Experts of a small language model: width 128, 48 SwiGLU neurons an expert.
Below are experts of layer 2 (counted from 0) of a mixture-of-experts language model. Rows are named router (the router's row for the expert), gate (a neuron's input weights, with its number), up (a neuron's input weights, with its number) and show model dimensions 0-127. Each number is 128 + 24 x the weight over its row's rms, rounded and kept within 0 to 255. Numbers have three digits each.
Before each expert's rows: a language model's description of what the expert responds to. This comes from a sample of Wikipedia text that the model never trained on.

# expert 49
Pipes, semicolons, colons and spaces separating cells or values in tables, scores and statistics, as in 4; 6 or | DF |.
router:139133174141126148161102169105137165059147131129190090137139135120161081163126137118124119104128119136164144108152131081139143131110128114192140145136126105138102143107140137124132124144098120157163083154091128094125127133112147187136123107089106139153133103137127140136112113169140122159136088105119164116129129135144116145113163104125153120141147163150166113139131108099091074130135
gate17:137147090115124074201137119113121134077129111142135102099095164131103117115121166088131109169111123095152078101118114102146131139121127109160136129159115098115109131134161122143107128122062134123110171114118147109163129130133135119127140135101088107124102083148118147131087150134115138154152158108158100110107110137137071133139183129104164128142144147126151131140129107125165112087123
up17:120130091127136074136098100129109138144117119131133107125154147142135160167108146099138114091151123137116129123193105096167148106094143102171101138159112098155130175111124123110077140153099108152144118132122155126115128083100125159143127130128105118151083124165114120172129177137121175100137115116093072125094107131145121113111147097120119158106172147151128117129141135108180116106124
gate18:153115148129155125107124185121118119095118173130150119105104112123163139136067142130135123148153085151159110121124111169149148146132115110127126145125174126124121119150121097146116150125054097139135137114162106138115188139124088102159155099116101130088148122179112137146135121110132116095104119089130147138111066124131119158151146149150116122122094170167140089133119118105093109113140
up18:128122119122160126170130100117131128163141114108126149156149135122119121100176115140167156100078127115120140135141138075135097062125155148136134129119112148096117128087125118142123093127158126095134129154104104095142057137144180156103109119130148154147098160121143149129127119139122147116129120151126108115124191155110146160108070131105102125103156092122137102153110121082166132143095
gate19:138127133089157098111109105140107138089112165126156124115101113131163151095118124153130093101093133109174151139161126153127140128094117120123141148071134171116151096154105141172125132102126131102136149123103108152120134158084120146121135126102139133124156075122127154129191151184085096165125105127140126076131122116110091165141134119133132125130158120121086090123136125108086173139121
up19:122084156173115129170130126107100147184118126128073134155141134088165119149120128141120101150151110153135135125119127113101156109134104134137154103137128090094144119133111141122087095158137110129139131097091111099108116134121096120154095125132134076106151111098144154156091087141125137121148134126091145116077145140159097113074153102140089152138149139136136119093150090155086159090138
gate20:107175093104082137147140116124136138080096169124147128130092130140102131068114107128149145144120132129126098122121139139145124137132071162103111092143138095168104122089161103118141130139126138145154182136130170137117132120120156118136162123101125101098146148130161160137082139127129116168117166125144110129119171107066121135152152133095114134125106148062119127132131095114157125093103
up20:118100109112070110136108133108167090128128101134130132135112116147174158117117127114072139128128130130145138110123083143117047136162145086114144145104115173094153146097136133114099125108167120103121140142137132119110135180127103099147116151098131158163073144149178112101118129126144116130117128124136094107117108128109140122129115096100128151161119067153080115129123119081125131123112
gate21:191128131109187166119106151121133119104128152158148128161130110130095141138126118114164148161143091103123095132139146083136113162129140135142087126165140078141105112147087080122119125130122132179079146152099141165130161136142152149108149118106131157153146133155133135173103119172132139125132095151108125142088127149143139167155114208138140118151153138147131124120121124105132113126113
up21:137153189096151143095137141116104161116113132179169125100127125131150126135128124147163129165112090158165078135154122114132121179130112130140129105124161129124119097111124134135126178111091113172125109154152123196133127111130138133167112117128157123141129137126130129161071090154147134152128136132102144148084136111111107169143133162096107121152116116179103101116155131097103111146169
gate22:122136119070102129136088132110117141088120176163106110159129113136163129140110125160131110151148148126151141152140137087108157142126112141123132097131166114162108141111133128118155147140192139153122084126158125116143113106099162090130121088140128130154187128151135145148127122144091139149134090093124117165141208135104141148155145128115135119182186122103122139110153124108131095134124
up22:153119151097143176101120146077103143116147131161110097145136124130146151107078126191081119176110129162137111142107133107115139149086130120133099147116142072159120162095144140143133124096150114143149078162142149141123130097128126135151160108107149124129129155119117148165132132146098139166139123129114163168136191148147147166114134128110107110166186125133155136140139132105113111130142
gate23:159142090117142073122117137105128096152089156123137159130121148151107177111096144102104126142117098086108122095164116107138118123142098164143068087110103146135179146156104135160127110117159115125102182127122116106148140122134083114137106111152114082147145138135114145163092089155101131121133118109159081122121128139122142098126128161132116162150165146096118126109119146158172154131130
up23:093146157148110126134114087115136144083137090095126083140134128132152112082126146184148104125121203136121128139066115167141144109128133116136145151118180170127112140106142133114123141135141121151157097108125136167135126109133141114129107134143130095140111109120104122112210119127148137124170141100145145113158119101140130139115128075086099100098129085134144127149120106158131151118097
gate24:148150127089090110150111117115153184158122115127150101094145125130141145098129103135170115102148123143128128175144116125132147152129069135143122143144133158115112127140102129161121154116121130190159115165151161139157118130165130120120088101154186122102110147140102088128104064132133137118129086136174093128140082161138088133147138135120118142080112147089120148149150146131124124137152
up24:132111135139115116117062151087088075128136122166080116123115126112116085162125136121191164136141131102151135133140121145123150116120158125137147096115137108132153177126137089168104131145132118101138122117136097111123127149097088140086181099118086183120134119126169153117115148125129139128129146148114124110075118112109164123174132126150110158143095127173117110099131138124168123150123
gate25:080135152109124105134123126152107107135142157146103155078125127120134119160143140156107138102090152104147163167134126166096179142122101140113120105111119113132161101177095102118099153168144152125099085133156090125104112102110162123127125098125125140139163079168123134145154162107120143109136142110101187134137149119089083154100148132137137147130130085109135124116109134175121136150165
up25:129113104139135159140095114138096135122098168129128150153155135095120114107131181161068131161144120137152132102105129159130163106122124122132170164101098167098122114093100096127153125075144135106118123109107164120127133148134068126111113166126100149071165120152140178078155118119115133169102137144120120124152102103137121162134138082125136164148109139117118105132125098150125133133159
gate26:146145155154170127131084162125143102126154103115163120131133196146141132095157128116098139142146111113095156109100111130169153139120103145120129140119111109180130120078157137126158141125150114147105131151082166106064136113187104148135099180121142195161101099159132147105154098137140139151133124134121130114130153124154160138157139122110151122147135127144125140128117138167153151134107
up26:116146127153128090142154105095124116138101123145095134133148114094126105174119106102130122132119119147143137139104122103116127138165162139150163128126097078089201150152148166126123093145109148086112116150166076107159097158122158155127121060116162106133142104131118120109084112125120141123121149150164091096123111099154102101130108139125152103128136113082160147110148161149136122114146
gate27:143139135109153112148166091137105147081128133099164123132125127139120110145149135111062156124097115142138114162108131082134122145150130142180115143136101158111120178080091149091105151126166157096131115143094169124179068106138125126139150156112112106173135133107140136118149145106137095152084144139126171099165104127118154083104133098116142136137131108140140145134122140105120097119144
up27:126089123155111106130092165126145095132135154166121108132118100108149164114120118133190141112129124116131137106151118172153136122124145111088152125113152117135131087189153102172130116137067087155082142116189103133087185148112141134110126088143130118130131116158135126141105133138138134117143117108082090157072130134113100148118145146136109115112122135135117115133114115151139141187125
gate28:161113110074100156175128127113175078120132122136143161125169124088142106127093134124131151115097133130110117120137133111131098110123117143154148085099119104122144089166144166136119155175176121148138158123134125127098100166173125129175149115122145115176129143113142113125144094108122101127125101139113102095129122182142075149150104164127103146110108100110131119173155147155142131138107
up28:114110130189150126111152127132098140117103123124134106183151146132132136107148097087096158145124141142116139134120111097109175149087131118124133158125142134125122098091133112110111111123127140154115099133086134116172126131117139183104143096140117082109092118177152157122095145118121134128149167124119120145152109124161171099112106101150116073118178172148151166073130098138131140123097
gate29:128121112142124160111169132104117116148141113140158120107135126134095097090115145111093195092147152154114122117167163132159123170075150104136100157111109069115164108078122107156132128110144113116120118126116100094129132087128142154114101150167144135157131093168079138142155101106145171089154129130123118138136140132134134137169128175115120095130137129087121136120147094102142114156134
up29:126101090180121091108160089091114113144150102140161122131160137111122113098160151096107177146110126122110109161135149098131113127139116120143157170120098145145157073143139083159147131107140126129160137140131136121122127091153156122167116159169110152128113132140131128132136151098133132148103118162106103105143159116124129182150102156138166150093171118083138081122124117070107122137137
gate30:106128130112167130101091102086127138116087124114126138133161138152139152142173138122135126124172188126089126138153095134115136130109094100165129153126119112102109159127159127156126101137084137117162158123127138103134146114119076130123155124104154145139134023139110096164141118163149153102135147120150122110118116135116141152143139160138121094162132110138144089116110119082100100156129
up30:169106074160187101151144153115148117067146154137142082137107142124134146138140109101194140119175128122142101152118095129163136147143146127153099117115135106140159129120073117109106151118092086159077138107110101150145108139137147136102169123120115147114067143148135116135111145141141144145106134130123131133108114134154132142137143182106104145117160153115142112155124128107135126100089
gate31:133134177121174129142104124119155165104133135123193146143096126141136134159122101126137144114122129115122135167126126148156096084073133133133093140121094120099165115155165176147106139100158116126197117156137097125113132132087152097118123129127123114142118143101087154119118112157107118111118093130146122113144143102134105149108158138131134122063131137111157133153139147055120159133099
up31:145132103165122124078177116126111120143141138124084148112120120126138113065150141103099134131129134097148126057114119100124156143155098102149169134131146107166101133078107114114130108153130132123112128107124157156118125098127125141149136114116142124088092116147165092123113129118126150160143160145111122140128089120166162131164112098125143117206111132117103133109114092193124125103145
gate32:103092136137132139069105103150112135103116136126177123114112117103127107129165136070116117104134120144133127080150112166144110108150108153145183135101103143150130117171132131113116124111069135126126110087130132146137161129131095125116147117083146111123102094131132114130109166145194137162139166120177092078154126157121087085145142101167134099129116123145119118113138117118103111127137
up32:123141135144120161081092084134151127078117100081151076168110146135113123115114131099097157106151107133118090069153114152121123117179134127130162095099127155151123083118143123140115147117118124107130129132116177163129117107157114132114133119097111128121120129131118121132123148108140123107133124118163061096152085139115111122166174068145127121110121160142086140178137119139111123135126
gate33:100143134174110087143136074098128154099128092152162086110101127112101113097132145163117166123146146132143152122115126148134109142085145105140122114123128124122111127124107132161115101138127118109159113093131113132124132137181136152095122178130103086115096130121140139112135148130148139126125161087136135108103174077163096168163111140097137110073148089162138117103164126110183149129116
up33:124088142141135141123107151163106143071084121132120150092153090101126176103101112164142094127115099135129118155150123113116153156142088163154144120156135091149104118142158145102110106102140111091133137150149153176122135120134103116121137095139103159179179117129116123126131119122102146125148124133140110162150149168125113140087150112140152108156135125147108108152194135176124097087107
gate34:121139174092153143116098121129160144111084154178138159093135147132148160163144118167163158147124123105107162150125144112160081107135131154142115147177148125138095139140141058120121117111132143140155178192112104144136181168152153124141133140152155119133156133149091152132132103101120116150137104125139150126114133141155131136116122123156103124121138126109129096103139143061108136127149
up34:098097133086132143168139117107176105117128126162136110120125157138150149162135122137142126124122145127112151075135152088159161096169120162195176115148130128128103104108103106115146131134183145134113174134119105148135126132144142138169154124121169133171132119116130118156135105086152127196141148131128116144144125123151068128096124091132091104125167132119125161119130151102147146120121
gate35:136140158180165100128135109155159102158155117120158107097099184129163120117067144118108086121107102134122104092168157127128138127142122089167114099143159099155136144162156137131152136159148137112168165114137125122087182133171136158132138107127106167154124097124136136131113123117157139130143131120133173137124124143143120163108140072130142113182151136149135153128146115130090149127134
up35:132098165142175138168105143122140119096141127174139157122102129103108143103159119135111131136096125096130127109108119124140127109104174116124135186155107126133138119134143121147126101073131132155103132115110126148105135100143145153161124144148188091144140113147154172084157117071137115192150150161112124153153159122165161155124168173139117106159120119137154087127137130152131127130111
gate36:113168139120141103130146120154098146153114156127110110178115114113136134157115146101122158126116110107111128137146129089092116139110138140126112148095123121141156159136141133136162106116086113145092095160111111101135151078122153179076166103148098118141138141110125125127056148125170135139150125116116080166124109129157118110113123121148185088113120174104096110168088163134130139149105
up36:104150126152152133158171129164142154167124165140151112183095096150110155139120154103103101110147119146162106108151141144102152174150130113117139146126147130134163142130167125155114129138084093158119137168136126138208135118121134111094115112151107155146142097125124123103105138081147136139138121132099128132162096101145126123136125105117187084119145182087106126143145150134132154118103
gate37:112134139116094133155110153120162112148099140097132133145108133132127144140066164142128131136148122134145130193122163131131050142109116157147116123128127125132101145166171110155104146095121107127127155139109078105132127181103125141126109156085138130121139150122115161141097079110155132139139089090147125112079126128100111139106156160094112144151083121122120144135148136103073110153103
up37:152129127152168138115106123107087136112080133108105141077139125155112126154173107137120143129118102113143138109128106121116208137142107118091105134143123139130125134061121132128178133124154123109113113134120171107142125070152147099115147120158122155112135097160121111094127135152076112093098139144099168159189125140147160114129107100170139119097132150119117109109122125148152119107151
gate38:135129111146110110168118122107179130060146141112141161119131117123186115164140101076126133126112104151132067117126139137150137171144133122114089084108112120155126091140126135099117120159074121158102129110143163136151159133118171106110099080125092161146124148126092147098129121114161124131131153120083145091138105134094111125114150117149145138128126174089135140167133138104147121119121
up38:105143092166161127146145171113141114150182101112178093136128144124145150136154101107099144149132103148125102121128170104095135162150100112115103140106072143129134120116116146118114132162110162144128124148130126120136104128147167175079103102128106193149124110131137134092132139127140103086088143142114120098108094100087115148124118106129169143135172152126145146136107133116184125099118
gate39:117168131138130153103103140096125115127110154130119126181106114126150115154161156126129163086128132160138149154102108156124116142125143137127086133137111091126081126083112124136108127153104121135112108132093078157108133114078101132135114130058159118101136113138112162092120042148128124097087105146132123120127135152117157107123113153076094122135101151117119170145141133158099108124132
up39:131110116108122098161153109154135096132118103130139096106130165118143129123132085136100090142164116059149140102115156134121167114140101117135138103097138166112166084184110119143106136168131151133126117108111142115135108134130145126132144127143087126150112137141132109146113137117139098154156153136132156113106127104152078157144139129205133155081123099130122093102121142131173188089134
gate40:150126149126170180120134145117107107114101159150142147066167143130145127140141140109116166159146113092118100101163141136147108094134124112094129130145152123170128143104141106074107108145118103128075128173101162132105155116138141093100172153109143125114104170127115117118125067118143141157128111126153102105132154150135176099150119109133155109108103165130096110102127127092116098105128
up40:152127118124184124104130133125154110147132116112128113126140139164130130102103128101119152157163132120125098108122132137136119093143129124177111128198152143155074144090109093149082130120113127146105144145088155121129131128155048122139175142114122126124111134178106105132130106099097122157135138144182160137082129137177136124158098134113123110120126145168105161123121125074138135104134
gate41:165146138146167067139128126137139191149182119144124107104131130093120130118130126123135151110122191157146127108150139131157115135127144186118110158138149139127147145091118140101152136161127111174164083124125107115095089109144128114127126094129108088149113072132154072137123154096131129084140098078125127109091148150102136097131137168128116136122127140140140155148135127103120155139137
up41:117111110183163129119131142121110124146127125098100086123166089129109092115105104135136134106107188146139142181155115105103106125118114112167110151143119139159108149134169141127106114095131119089121110157098111109118123131132129140143103106175144136139127138149128111096132054178157141114125093116144160131062110113128136134125114125124110162142118132152145141157126158157074105148173
gate42:113130162113159126153139124153130104145119161164123158154095124134119121130116120173118191125160131121133145126137143135121103108131155114164119141180164164156124121143108162149145125142111145187138150146159080156129158106139123109155125167119102110159119117155118164139151142085173137116163111131185160111134174101139114138184154143157128117109162100086113107119116133139106134103131
up42:108168099116104128084153111159125132156136153137139185116162077106123137081139111157123138150118168130130147084107087127127112111139121147136110155132141181160120111132066080103126132116137133172157113141125121156136130156146115074107126132120130085138139105138125140087094135115150137108095118150112126135167156149083130123170098155131119155099093122095101135136105149136158128104138